python train.py --hidden_size=384 --experts_per_token=4 --d_expert=96 --d_shared_expert=0 --balance_loss=0.00236 --n_groups=4 --groups_per_token=2 --lr_router=0.00158 --vocab_size=31559 --tie_word_embeddings=true --batch_tokens=65536 --dataset="wikipedia_en"
Below are experts of layer 4 (counted from 0) of a mixture-of-experts language model. Rows are named router (the router's row for the expert), down (a neuron's output weights, with its number) and show model dimensions 96-191. Each number is 500 + 50 x the weight over its row's rms, rounded and kept within 0 to 999. Numbers have three digits each.
After each expert's rows: "comes before" lists some tokens at least twice as common just after its tokens as in all text. This comes from a sample of Wikipedia text that the model never trained on. Tokens count by the router's weight.

# expert 28
router:506550431448455471500517475503501560501481459540613535465529508511455487505462409599428464527441476463600498451483497495534453588472469427549493561546548427525429522513497572521466506555510568526508498507581406510480482518472439470439497472539537446476438507499546580518572409557476365458
down0:498481547511624397508427469471476451515485486397484523457461470572600509575464445485390471593538553468621432452518505441504584561472477398532477469422399552434451471536529453473508513522431417442514425519497556527456416399518524418511530510524559532537458419643524478486529498532439465509
down1:581452527509469530496518507479565472497514428442492497502511570385468562448665447498462550478542465444545462486521478485480517524507541520466504471580568585485366517447524407465520509536455476527502414569475460488488531428502506529480467533528551548463456564478545422502519461549535565449
down2:569535560455541547505499578526515437452449537541540550501527377467473413454496454440609478402493492514506523488571432457524579564516362474573494449542577564530497526562436495421543528505513465497538480539532526532545490414458397515520419516524479424507529459455517474521495423496455546492
down3:456555505531497503540468465468519488461539471481522497515525498446520515506415484528441511450536553592476385531495632547573529505462488543423492541564502514523566497449525458534519614517464500500486558479576511444537473381528490551507556625580495502518483523477507442576498514467468437484
down4:614474563548476329404463562480547463535462518483432410549494505472530478590498505554497551510533580469511545540512515562482452432447524598462534505493499477542483447491526514417411481520481462487517501512513426477520455543463532712494537499546549499488412502505462482527473478529510446550
down5:503542564438564475508467567478522449492468462536560439563574559493579512523464422538564489460475531479595501529503604459467577492453387441408431428476516472510469526458458530417426463488526409459518563466503426504558530477366457413478467526504498557512506468561477465543450549437545527539
down6:583517567571457542589574456485478540635480481427457452548456478484477521423537507575462451405531435383482557490541461462518478490561569473458481468548556540556483511489512454496518561527453465427460458581445468474450603454599542553433579449423526543485495452477537420434583478506485506444
down7:557567533533449510537471492557416558571479568465574494535552515487504496498499557465448474463449508534578474553463467446454510390546474478512486431495483496596500458471476546477493554510504450435559502550494496574504517515494464563440507458455500525438536430547450558486484480427471449495
down8:621520408619572514571510463613499573512523452509531454549493526574412444434523555419492517483473452539500420524521436466590558596565474483596468500467572456477385543411509464509459501405379505518518572439347509544373500479502469521532507545498536561462511575531523491500533389456415549514
down9:452534530543487490501446574467473479468424521469530505548594528529543496401437496552495513594449446485530442501513521454515437541544531485424497426387421455543484565465520455409454620485558553444497473528570559569492446514431525505528467476565480519493514562414555459512509567452465578429
comes before: "| ", "the ", "|", "1", "by", "2"

# expert 61
router:552434436496482522554462449486553474508451464506518517463441566479538492544462505525484462538428452481558476477537581414520499524406464555480476400558516596460481511503441443433560473566536486467468449546443523427447393545466533520464601533468557480503544518465479473540525489432510518424
down0:577438479490472473552534500491473515431537562589466439472468510457497431433530457428520496460512448438450478513603307475519501540472536522434544524584444552592512429537514440450525474448612572567556496476472476449520457536475456511544457419420550473545439525524481452493447494458513416554
down1:519551491477529546564521561495490538595510476492428523536447434464437499492436455469502442522553541447555543451534577537423412423466489548535507463526615456597525562454461443440499570553583432503459481540472436490575564405484522481531515408516439482476511536461383514499527551571431597560
down2:468433545571553545528549453479480560440450494480562510531494434442517443422492520505499351488530463526539496534466491509527522517526567537447448437472596574524506542467520437547508521496430455522523388546465478479517496497529570547486574521478520486451557505460481535582525462492517467438
down3:453543527501465501414530473455469519548515475481523473497443520520467439559557520503448514437447443500461526441441535451403558509457443462473460491522436500514433478541563630465510505598442510485465498502592532555422503483411523551496448538539485515459543473646554515485448494440598505522
down4:546528508438474476461456502535522572494601533527567624473440461535501521583444511517513526547492564549474515521478517535596477508557527459507483476426478461491510476475450570485485492533478592442482443599568425568516496519483506571411425501524406531598549391479502502506574434468486479507
down5:441524487504409533490501527519501472436515512583485615460556596533557554596507562448470491523469473521411517431486667482521541492575542541523508414504492499493519505426483520527508399517447540507543484453560500520453630605523413549535510440579598465449517528527499591576564460403601598518
down6:510441589515529493428509548527475389550438502439500490472530565539537527433547449498493529524485473547489528559532536514593450527397386435510446525437571527446535467509595468518511448501415543528443529574543568554477496619477472545483515549564508534495458535488551468566519479539506555493
down7:350427537602488541509548556473444376554457551462466538459433465518492509507505528597514435498586475583429519508510530574476494483487439536472542513501549531461528459471495530532515425535425567531487563501494557508469526562524528510514344575588461455536477545509426563515527557542548508534
down8:519476459509511559523494490513476505490565491463506563609474479493482482456605489435492482356508446563545456518456563537540576370579564455499524461582410469532475514476496411482435544536426532557517427524490488545503545479449513487454484549583544555459496517520490494452585417532520585489
down9:553373555513578560440430577613586579565392445469496501564579502495570483450502519549520480518522561502581513441508594453476510484589551512538491480538501541530462568514525460412506486476506500485467588493562465530511533516455462540455493589530558491494546563510486436523471473516595494454
comes before: "| ", "|", "– ", "(", "m", "km"

# expert 5
router:481615562448526456465522542503496489534501475527480503521507559517476541449375583480514559567516471601549506576472529521465557502521400407469458532563487504476531459475462453469483544548449557353568510514440550503434482478450460630630467485535550404499572512487571557500523535415511463483
down0:480519479505533519433487531616506551590461503515572439587546431544494520552519486435524534542469441558433539514489420487474434573484499424452500490457471516580440632530502380539518474508510533473516452435516527518418481510458388531487578486571517464527482456457440592372501556503506458513
down1:653527539498489392434556585525506358519481520506515497518427555471523442445551553521512466528481512555509509502444413465554488530453499566558567549505439533470526449414546581501508595460629463439444494529485559539516490468455535559558485494505561523487501533543538520519543528513573522533
down2:507461472509551514502489479564521558518517470555538478483434550487511543566482553425513521503520424488464481531541443578489479537444531528535449455402508586473490537406515516492517549473438629552482420579429470475467535510455472556510467614496538553534511491462553515404499531526526424520
down3:493512557521528534455571525594505493499458512502489436585616435521476433426586556520449532445511509528512462533521422578473451443452573553545464514522481594566534526538470589516448555469452475492569421466489449503541529491394530438491536478399513506460509487428478486474405484549528441468
down4:594574542520512492550526485518471517516543579494552433415409450489470476409539514468455510542495561549408575371532471360490531517530494481530524496526515467541432550485448439447541521518408523486529474502522455530495521557541440503594629476510460509577502509536493488530469592511549496470
down5:421430426496525442483554453494517520513532551398481452579554533379456479520542486477549485549468489543570398458473465519444494416514469454541559434468586430543496515513498515451459495515643493587500546490475507518463531457455531445545552512475539495549489541493402508400610436528530399385
down6:447533444550465568523449603503446486507620570460501516523419557514566505511478424543497490494530478451495564485436503540517481466533482575473518504494468471482430500477507484532510387425497547519570495524455450493534584452507496574691407519438520530428399498495486522424582583518498477463
down7:412509570517461557501415534603510512512503593412455555469522508575416509538562510524490465419456462470458494563515494528465536538480508468421430465447559501433446450489553412432478552491492443496452490553446428486507569556514427615494551481487461612487514493532476518434481497511498409544
down8:528520525400478474450471504482518540509494576469587500439554434467477454442482493485464510539564549632479525444546527546469597456563389490539534473488546472473516431535366486503542509517459481467526506441475501556479499421550470280581479512598437482523442471454500477526444459537496512520
down9:401594413504458431525507512519486555541553499603415468556505479495482612477524511466439449472474489457506544454493436503520449432421446578564429467495500606533547485470463518532562532449532493509505469577488507533551517510509532634712451532463476525383558404523576548424477535514446536496
comes before: "of ", "and ", "in ", "to ", "for ", "was "

# expert 14
router:557384499461598478589488562560581455472533483506537505480471535460523502452478506513497572522441529445453434482461528522457446479498404560507496468466463583479509542482488486478529477509443513469499484533435500422496520575476438417563491523444543431534600568430539417570521500480585565512
down0:483456523575560524585468458516550525490472491560467574467510483492479380506583629512535488522488587469550478533424503564426565585540506511479540477546421550505525524454444466605494491507480484531457574502532481510545466452496492469609532515467532459486544469466463551514593469583521489475
down1:498468555486528552480424478492507553487547495549501536524491498527444462424499571542472495442547623518475495562489538508521448526541512516452473555650462547474508510437415549506554444535473490489509493445547456574549450458549487481765545528479448487576587471565538530569514504519548520480
down2:570540461430586464507497487453488429475516504491468506489561467497518458479446439484539484541450549442429584462424480516557541430421561429475464492452472460518524517491508538540490496502535511454496541428526524515501540513483508408686497483472543554482422477530460455479453462504524492526
down3:511512508458528524550500461590562440515510510520455463479557514476524542470503536550517538494505510515458454484551455566537494569429512463479501544502529532482521531437551526489477472473434529473541380478520508478534521488477545381923529528494545450492444525440487523473420490509511566454
down4:540510524447555381466548451393495462501414435577502452528537491473514522448527479485501542586398564493418524552512506446489483460455494448498500486496559493468503512482533501475476516442508480474482461493524550489544495371440549585427419539529473512567468464552547478474461401486543514524
down5:375505407587426508475508541442472552489493542472458489507380444592540463506497501509559466530478470527499472507441470459420535478590523383477471493526425392482490492486519550512492528518529536536528512524497524491471422540427484583416537444558487541558474453478531554533501475464529470565
down6:550536522521536451464464528319487448468483535489426460453413529538539545488428456479442494586427508452511537574433528447519402546517395496467449471475470501499464504424589533495527545538512487466462476502553570500459483580524474446739478550517451453525475487598534582463534505453464479567
down7:488536582484496550533424444563449545600532567445471452505454546523512544538552481457449475422511557534574477552465517420481489492550441419495395553588422505465535449447529525519501485617561537479469515463506501526575590554500478585548473565529485474538484527584441600536574512419488545492
down8:479487445488469494540504537679494443490603516446515530534506536518537504457463492542491505461548493483553545496467481499489541461512515493516514485491522581508425480543520500484260483527548463545596546474506531496523448472437537282903460532502454510479551473493501475496504529500536427505
down9:542496487501475494593453505637508431474552488484536500469479496479524543495491508495496497533501498498508494528488513509522508489498508521487543506506490535493471513484525514509409463525489497494518442500519495491514487520500507283999490512510506516518508528463532443498534520498521493514
comes before: "| ", "and ", "to ", "million ", "|", "years "

# expert 7
router:494492525430543484479456513572577546557459500478568487537466565513446522517487515552512570575498522637442394586483491547482538561457375473471572454504430530424477486500421529458435529554491514420494573510427514482444466496494515454573432561537578478561565474527554485560513494531516521594
down0:445463458533464535364496497543550507569491491505484543581519522591478454511467489498465537479441531610549511588499470506484475475543466499452480469548481550499521521433492422510430601542484527461528528475513471615503496546469487481544483500475504457504492539602493513454445524508520482458
down1:488600550482501505566468479513503560523537559526525500529524553561489387550505431528468464440510538555479433475486565563440418591587341411514446467520583446547531474469445482508544432547488581479435560510475480442436475491481560397413450465489451455530520534439476484492490471578571534498
down2:480538570403462542547477500541557443497533493508484435591491450454510503508534448491483502480603488642632531527530533452454469458536533437528529430550478543488466528462563521463518549503527466486540449479527468541469515502558519615462409474544583525471525500577502444483531487509466525496
down3:437472537434517478589575502451549622501427512465495499499553422438468482661477545495453499464587469537508528440527532482451511427578520514511434435483529444501513532413329399420478667497488496559502500518518432561513536481430465352481451446494561423525447482469593562515470468546426454458
down4:497467575548514591457475499524498568567457499581467499521524455516574411563562522460466533459486479454467524522462427460455522442468513481508460530518498514609525539402514519476500500449617445463492486454528530389472502475458497605576486520413527501490492495409455588450413400480520442482
down5:358494483479428429569460578498482537474485530560459513544519541481605435458616436506594536453487482553528460527583511519466453512577439562466491476495493515418440428437443493437441501539572400508538498538408537428429508538481493531528515549509418491480572418516519530545535443539424478552
down6:492407576493505533501540499456505480493442495537511502455542499453483503478560459459520511518489553464616583491539477471415529568517550460566589379499574438549454542469534486499448488546556485552471504470517513408533555515460526485454544363501478509495553509592519492493403547454501443514
down7:456450493501547567502578458473510538507501398451472537501495487557469416452430580496514477480470503581445520567481447601460534581489568499490421569537575528519476595523439445560516515522397498491466530482517556533446427514471454581484551529497497511452490522485522562518438445518432482432
down8:553515530490466535508543505491496544463508468448463433529526470443474418519579398485459551486491534488623508505530505486493515439532506469468537511590561452468477523460482456478524594518563536526553456447470535571533483557588512509460613364502549493480444471403466635485530514528491512447
down9:539454443483517491492553502512498543526494473423449470468473438452452424527639534554459497467432367463560554531524432499467570475456530537506530566505524487495436546629607418461522533452574519526519468455494460455515448435474481495541644381412471461505471471438514489531477391531523435535
comes before: "| ", "(", "and ", "is ", "in ", "was "

# expert 32
router:496519500483486472447517485479419516522484398538444582458509624428461532476487537470506452492434476548516519539446622515432431544484478564536414515552454474509525453529491554468432510417473522529500446527435419518431466525506504531518527545405546470567475416479605570447565567540493613538
down0:516510571575464533525482569456555508546438490523505570437549560437457508413490441459576491454514440463493380533394480577501520521527524527488521573508550514488534525553446500462531587465522440591532486423524495487547532576522510482500536517479456503387638537546495564334508415570458550514
down1:435502578535471462444444517509464483513457467514546484464464528472478610487538421480499525539458481520547481507549540449563484527404474461498527518509552542492465499491576566505494464512542496476413546529520463452434462595564488446683457530518580485452569498563455549469543480541451508501
down2:587507592524496487512527479532477452451519523524553494520553475488481499477519545539468477507523480466530509434572473471516496433556513584472576507468491496493518592388547503543463517557547550473503444517534375540433512419474470652465466507553538519485535534556483518481481511518623372557
down3:425493491507491540570453416535445506575563458463484432475523553492525556536538519549585555564500569478473469456503484406446494557438492519407535421566573490543542489585488431418499494531474499555490532482452476413452524429522480390620435495460540442453466474622486531581477496571576446502
down4:553519468498513428531583549494425555472468572469538584538475417502501567574548412450521501417507570467506506500490526487514491448459470403513421448390487547537555443489556513449493550535471565475457454559574401603452535538493463517395585380456506485478508556433473452475501525479542501530
down5:362438485472527479573496538612405594530483478510507490464466528458544543466553547479553482428479524486514524517457474569458526506421485495461524441497528515461588483518465477442530532558533537560481521528521489516517515497527457501477475472488500425434485458511444558464606432616473458463
down6:425492500547498579519463527583494444548495488502442461511499476418443540471498455578560457460460489506494517475509442459522460469445490575596598495466555532498455566465607499548524471453518473529524529558400443501586597535558472454685438454428506472370443489499456440486486492505495515503
down7:482591478494489439585465479480456471465466529569542474507332568500407547548525473563496474474481579513503466439623518448518503422525408462561448494421511485513479571400432451554501527442554414549416485492477528485472517512538456368619415466582543585491466412551500491529518535419563546519
down8:452615401441451472557508492477539502524507468531433445473482472479460515480491496553545516465452504633432406442571495522584502452551469462485508506511547395561493502522434506538487471478460453535530489430459504406512570523538514434594535451509479425492367432553544463552582472445521539486
down9:477563617482457476480487500526514602446475471535562466446530429566481498574489485452532507565508481578561519574512576432549443527511427445455412479500492380587466465524502548476448484476443522516393460467472558504472473500526482413518418549572419444548459500419491409564486466525437554575
comes before: "to ", "by ", "the ", "in ", "a ", "as "

# expert 38
router:388424531561481470563551426473484525516556481545530516511560494493498541626548443484442604452560459421484493513475513479467431534471573453469520466452498555440479526435476434447551485464520551559481473499491574445550566438492473472483484502416433661478521506469383517520523484496466454440
down0:557541637501586465502504556580512563537475522424521438490491490560502510545540441452468498470524550551615476328508523410492447407547408513463387454501440448450474455495457477515509577566524476475500524522519517475503500481547418455518483548555583556516434566487531469482543455488488516621
down1:397463452487452492447521518515515501491515503508509489530530506429422417360576448431469509482466502485550525565524466608448484473550586415532428466462557502524522532491548453525506592459433618472533491511482508503605509495487472441436453565477495563489395386494533527495470475636463495497
down2:541459552382492449548509547508500530460502485560504556535487491511435546499529512506402545450516530458512496568506504491528444491463475486549431573548488464471605544497558465554531585522581545506412483474557421459529491558527526508448491575464461463473487471443498364457607423499463493514
down3:523388520585547622541463550522570544518519481489530553508584473490508512486552431513417592476518570537519504513428508502430588548439499421502552468579511431506468509434492441595469562521474476531423448539508456536468388446440546429532588553563442555412551656501474502587526444559411571551
down4:478507369420538397454521445478535527454458518467497579433470550457548554540493537492491522451485465537494498524531451459424575487587506496493561643490492476479382447541451495477483469467535511387590546379412492539553485551516476514412397544528532497528545480446501515488490544473511500457
down5:471481531577467609459461503566527468445432521506497499584420389460515432444408472567407533451531506511416559496535530557493568533444470466501480435473589478548517592522475556471518537515407409514429551522521452621494507490490453427476519485543410555441513628595529460519539517482496516436
down6:599476478572571587546551471529511480473536462548521545471452539522422551601484550488518535559514529445522442511456485520504461460521538586431497517522530477539490538354592420509484489458488570382528531396509523537585514571475618594455549499564493525471454508538504520573559583471479524582
down7:500428431545431455542492580388593479466493471549500495453556620479534513599521512481497554550493503526523492488475413532460416555464506503503567470468490475416535433509518535559532488555490545495415501514397458538401573519540461541521576495550500467513500515559522496376555451514486555483
down8:468483509519524444428504498526463541548512563571504568521535519405558469542619478565560504448497573497416477564436487463480581455484482566504502477421412555435514482552469524491517485538456475482543445568513544522445586589515530559398468488540603497474557519507435485537494513425541544423
down9:533588519603448475473450479417502568488431500611415648493556581479439526504576527556461553485557448531551447523457429513499511449528451526460472456514537459494485506459572487507450477507490522538488493463459438449433515469539497513576561467520511489593344442478523559574515530523500566512
comes before: "–", ")", ", ", ") ", "), ", ": "

# expert 13
router:493438364551539533541547502517491509488493559457584522562513497401497431544493464519490559462438538502473511486565517442550498520501585612465434418504545573613545481590505500578403455423507524512524512501527455398488521490500487456448513546532489501442507489521515487528503400514478481465
down0:495463442552530514508436572550396490406545568461504549547478620445556486417600469552442430489463464539437565533517421546553567497549539510485523428467530511454461524465446528515475432569561527563493509559502485526490508549514523509570467538556534527455448527517491465492482486476553537504
down1:515560528504571528518431431414622426506523535505521599523521491456504536509552486591480579530540491450410485569455460517453563515460531447479598552433444528464546512442560452476462506550433520370527515523537561495461561483474511504476496496574455525540565605418452321492526500519513574511
down2:570434546511537500446474482431417507549530504516538503522455490564481533412519531488572486460475497470412555475568448519491523526595503465525524439491546437424453451533459456528505481571553453536500513586449558442500415493510489527428540406470536532525542590584527496482444597524449452431
down3:402458566518410447468499579488534482505608513496439466501495561481581496449546476495517474510504421508427511481539484582542504495571508386423515521483511539418453457574504547527467446476500531548453463494524453516487472531473511443602480591558404543465457598551525429530426584449546520425
down4:506466511543521495512581515538514482598517523457458486507480448502566490521562439530486428417415490565560463541452547487449463481462471486510415530433458510486478449479500366560473440543480571529594433421516496472499541487529430468592490453412437554576368425597463459485491467534437432516
down5:498517540531516513419446448511595440438503574564587451481383472513460475418532583485467580531516500512487569564535471598483496529513459548481576497542586542444497625391564532486475443477479569474456526493505472556553562574548510416547491556515445513416466515478558547499510429479438519527
down6:452563443474546558414518443505510484507495549620545487514615525521400454414546419434502552463525512557476474532495502523485366600461514587497480491456483547468619521502459426522504489474480535518457462370427462502506446544524409488491486529596489510400438480519483547449548424484456446472
down7:501463569518535525485508434404431576506549475566453481485561529432538543400507519508646526458540517456468468450483522485504477486453479431448539472519549487488430533501417436441473581497460464564473538475437496477450582522530572608450552427446526466665563523498477606531494504452500559504
down8:570475439549539454462529524470490592485485564524488453533540505526494469482505491497474489453573442538514514483551487508515502497611497490501503473527541605619573436444516408498500485420556528590493603517519513479544440537487524487447508482552578562424441524476487594404418469464485501538
down9:501551495531479551542426558528435492530521468430478544480513551504487436575439482442543488508599485528540497464543451430432472542585441508539487475509503453587484467560443518484539517565455523519413479565596525608431363537522518545511478538595540458598540420533493540547442515464502523545
comes before: ".", ",", "% ", "–", "; ", ":"

# expert 50
router:462559607583455552444462501508489481552498391494488523536550492521486472490483515470557557539526477423526491526379487440514444507475480429535452542405455479452476551510504429527528465512532458500465486502545567412455597439488484397559534511495473543608558541426483541454513470567520495543
down0:555540456494548437465509468503500463523435455528512572539464509522619499453511541512612472474458556469418478491517442436553418450486409508481516510475473433445573438516431525553499443473496478461466557504525536486516350510465459514537576552498484492567490545503496528553613458396555438538
down1:476527492515511538530535497569615447573478515504507490575536426444474522416554332573457482566415514500444481408460413513506465537411573469545544454519479600442357599502467438553515433479536410538545481566486491446492546498499454510494520426534491526458385545532446527538553520554471482591
down2:445482530459469541415610524460534567514466397410543443533537530500557561428508471445522538501493561467476568551433483515497491454547589526554494452513518527438490519503509466533488502444469494402480566587420491455434602465446613552444546463470561526490544437509532559457459562492457478477
down3:549464576512512591616474438534494470555530466527493531529573503474508479429599414591497418594395557491470484413466424467530563448445589449479529510500506566400463596490489484563447470517516450479557494562515458514434524516496445500485404419491505474391426539568369469518613507575496471518
down4:462536532519505602550511448469559528531449569492534498476547531435549582412584465557416527492503437550435528483542406466524481487426525452515516488500575569411372495487452459598457444453490449550516546555510530594440628453507504324554450424521474504367513582562457476430561442516469531523
down5:585477494428519476521424510494535466450561555471499493543520504507442486575434465547511441496548505415485517541594480527468435492509464510458556500483603507452553510456400426530472506509461513431524455518449508507475491479473420423508458475519521512539419484489590501510510434544494521508
down6:456539569490540481599470458477509495503449449438535549478553508523431504463609490528505473503526422584504520503576443484459502533400527447484526452510518559493476472489439471611493493491466446502506560599546440517506463498566476355659398498547483475402390591548416489507458454503497538540
down7:541539486523559515532495513440530499506517485426469530569525481502404511477531567497585526466575420522521555534541521418489417534477461407526490479495563564504487534455494475525502545550511464495497538535539600517510631540524456397531525454507404467402477605499418523491504447450479495592
down8:556462585552502427413436530381478482470530487491538509520554454526523359446566549504482492539516606536543448538507477522445478540416484474526535501506459502491421451490418525493476548465481480565475592425531486558534444559468499370483360475568473520656494519580479423425447576530522465502
down9:529442543566569480449509539433461493584441470496462550421616561461543425538485489683420443546573517562512536524474522513458459535459511493501565476462549488590572421445478438480497539437491533564470476516594433546523433584438468370538491402522497466570444473523546406500459469507546539455
comes before: "s ", "\n\n", "\n", "See ", "t ", "History"

# expert 56
router:513420417532538515560454480465518499500490465415577490438503534472486467563476475536530551469450542568532521498561465462436533534543452506577419538564566501549435503540526528487555490567539442470459465537517499391419524516532518501507495521496557442454534473521496494568516455513523482485
down0:525430550508552555542498476523620573560485462592557592596540435424436506463594439470482487569411487481536545483486472491456505499552449443495448431461521425484528512615539466508465502531492532466477396458553372495458444426470630477528508506512511441473547513450481393542490455523599498491
down1:511421492426518574508476542544507448513477508518511460530490492423488597526552505550525537553428467499550451490571516558429591479519390434557513471450490549455445562530450485523523521420455511570467469518523627466466451472544392457553470466546440449488561483488607434464538470522493477398
down2:470544509482506512485531510555503516504493566528449438539530470532474528491443481565469569444410529573472475543495531504411542477505493680447512468445500531489500561457384439530497504453414542505481422502453524519439563410480472493489469479453508514501556569502503499474451504454428423459
down3:511388461513504474499448557514486521542454468483509481529519451431476505468524593369550477534493555536506506534546370472426552499505548510514445411444525475467470515595509531458476568525497460507534407467560466554420433456438430502527491627585451487559646538439524467573573473537524493440
down4:519525596469478563563578483442492554557510479503494486508550601491453525417529574537495511480496494512559503479384504520472464519566517551493430491551523492541508561400420535509543563409556525588496492556412469511578537486547448442519386528469521445526477518566482574485531463530502569417
down5:521472411466504540516526366469499564518512438550624509503586489526450386508508570458438441372503496544585438565474514474524389588555468500512542501455473487575525458511477465523494417482447410550498448466563408468519452444522518431522476493551471589476529475509465521445446526570556539525
down6:544540446559558638489474520555495559545490414498557531567526519530429534453522523454498466538391581534533526490513431474442499476460538592423427472502483461497507509518532462486470590459518452460532466541401464494476540531451604494495484540467552568460529559504605544532478563549421550558
down7:517493491448504502422574469555439560520538510470478523550523550506409486510525536534561453480412514501551492600497519473476388548519492507451478419416545386559493515495543482487516454516350503565500502461567552426418422495499475474533428551445446581478512610478468462535477510475512460438
down8:496472518420496571549501604576472492559502519486518398533512520439441452520557439579519600546489551535504571450590491463467443498516551574533598414500572479473513552481415484460490396412487455487521502498397479497431511471476516529425517465590596472379441532429543430473543481413480617471
down9:553515480503473498485477443488469553498471540479460509500477577544528512449567446434435423513511510568481519573441518487470561417488536469418523515499479497464493501395403398400474571500493474555544553490484497585500547489472611513480577484531429552464529467462440597513574505511555520480
comes before: "| ", "|", "(", "· ", "km ", "– "

# expert 40
router:585582556427543446505382571566543419586454491473598495597497469545483523491537493512534580529510585599516414539499433499459495555478372441515532496489473534449483373457445539475357573527545461457518571466434534449441409475495542515564437515569458534596535445468485539511529531528547449523
down0:552465469402433553437517437521486486408544536539546549546593523573461474429520503504382385484558438468452514498495608518474443484606432478468491508478459524496460552469510475494497439463439505450492445539472509559446516491559462501500481484514508448437509425480520488464520548549478518474
down1:526516487597531563445486494485501508529467469508491534581594464543394411477447521482545607525428551471448476511362413504506484532560527495521468519502498460547501468468508449467534594519474425438565554509451466665457482464494460467533443627489537480431485508565575600517401435566574458436
down2:539425443510516584474451517489410504464474451505551570595541538442474462480539442597537572442562478499571485505493518451473519500509409541454413487542557511506481468524471336488523515470472527538472497456529515551495481541542494531396428517466495513551638434466498499495550520534496542581
down3:447522548522395418484472533516508530440483558538523454535459500492465552505450541447455533484484555512411474518403524498512545455512422496498591516523516514570504466446532524520494553488361474578515377476482475542554447500532584587612376572533570560399478513462495456543560504486491500567
down4:447583458451431491527513511483468491542467562516497420480442489522507562431502537468481451466474562538453432515467449481465486451489349473427606473421467490452497570505500598385500554476555523446483387561560420443465587537519556464599482518530532581492434475403519438506617599508439528461
down5:490422491536636503349468544520539559518439480517563518629486537517384515529586524468593525519452515500443458511460431603500541464479463522487467405475467569500512414499525479461490484468519454542483522536528569473513551499457497521431487585539516571515573514438571589511558495496480509542
down6:492554488532449527373461548518520501570415515427526518470491396525468530524507532537464539485473529526499428499480509574475492578418452466570438477474482446479462362454397523499520452518413421539477555562457607518424572460469562355541513473558545509531487471410577486606497504504536481505
down7:436518545371482505532518512454491485573438556601514489549466542557506479533596520516501376495476558415509462480404493439482465430522368413506544482412508476566499542500532531488516575503605581465455388458546456552571483577500426446532614448471458464534449603625549463446388495444485516405
down8:502452536461493564468555495476471512407539506563505445625542489507340443420453470505624553512512491643544400549490457471432476453490545555375450475485583516500487527526528465489482551567497455428562533505492466576431515460402504485514438516568515406517531524511522526488416453460499465473
down9:471481552515516495521520524583555461521496625489511542590449461443476484553502506493503512477541497491416493558560551487514453447468396408546523456444533497458537503525548444413535539461564447465517504440552514546483505412517499560385491486511477517394473542429396495544583486516492508532
comes before: "(", "| ", "and ", "was ", "=", "& "

# expert 17
router:501535487412404412464515452481418540442558442503490494443539539327582575492523505492587469504453502524519467520446608586518539532524468448407470437511533449515534492559462535559572454520427510540495512448509540450552516461465482510510519419412536562576528460486489574547575532506538448569
down0:448387570594559523539477508523581437499474558542472571501542492569465432477473494553469496478546479503608527513490543554487484516387394527465487503519479478509446467469441482497491484572534561549554516435538444577495549478495468419540532401545401520437491497543474428354493445493549484452
down1:393647564568577515483550615544455546525538473407500459597586460520532479499550471573509487565507501497413478504572501423547588532533492618485455535435471447442438439489543528442461453447461525464556484509506464596519506486492490428581506440537537470575418525456562475460455573474588509487
down2:543500465549527475409538498532495471438527481448491477545539468502490459486610497580464520464594468533524471501520462529475510540467509663468515537484515551507419522491578388469491584465590437399558381430454474542592571462531530705521492512532445474368453554475508429549485531461510458467
down3:575498402573575493482474441469422525371573502538496590530557443576466440437463493510506509486530542517555464573452502507517563518512531565507447468589481550424397526515532424576512614526438568444611463467482455547522506476529472627540550412444474487441514509495449542432395418532585462460
down4:534587476522561475399409476527457497516464468548506488526497505529427498471483485446555481545468587521531526573464507530439449565483529516395394612605470404493520476519513441389427497460563400491407509467590509501527422538452532453517459582528571506606493601610510470535471469489447500468
down5:373488505580541562519564482446550419490479519476447446464609576471419406514503463540410504469433528412484452528339472558528507609426468478567548530428480556517469443542401526498480475444508473469520474381480480483543525485482541483479469483491507571487498515515555470478508503505556549561
down6:472481551495586549622497532632471551472479516555565526557637459541403405482544502579465492501470511484541541511544487509503461567439480478514484575403555562513535559525486425544479454550521541504528449432452547551473485515478513404364513546506482475457436483488522442531551510455554550502
down7:357502511493459528585574598432538531533569526471570471565530445471497487501475547554493563517480474522585502446533498416501515420419451410557467423459607546487557424471481477567467510505560472535513509600437394579442543456509512455456484463481428461462499474409485453518515487516551550504
down8:621596470524535463462472458531493561585438430482509570558497502571410480452506437468447549498505559479515488605422514494458491509504479550441516541554472481420504442490515441457533436380452424595438570449548471422573482529491576466539434512522532521473533565580534569468530422505485374555
down9:492463447562473542580553572539491540532502540576510529384502504569444502502541385513531404466527431526494527489563605456454497458430477507440465569577546481485446459570485467507536475516413468508454526478448534547503472475461570470572659429464504478558487527524476478443506535528477490538
comes before: "the ", "a ", "his ", "its ", "an ", "their "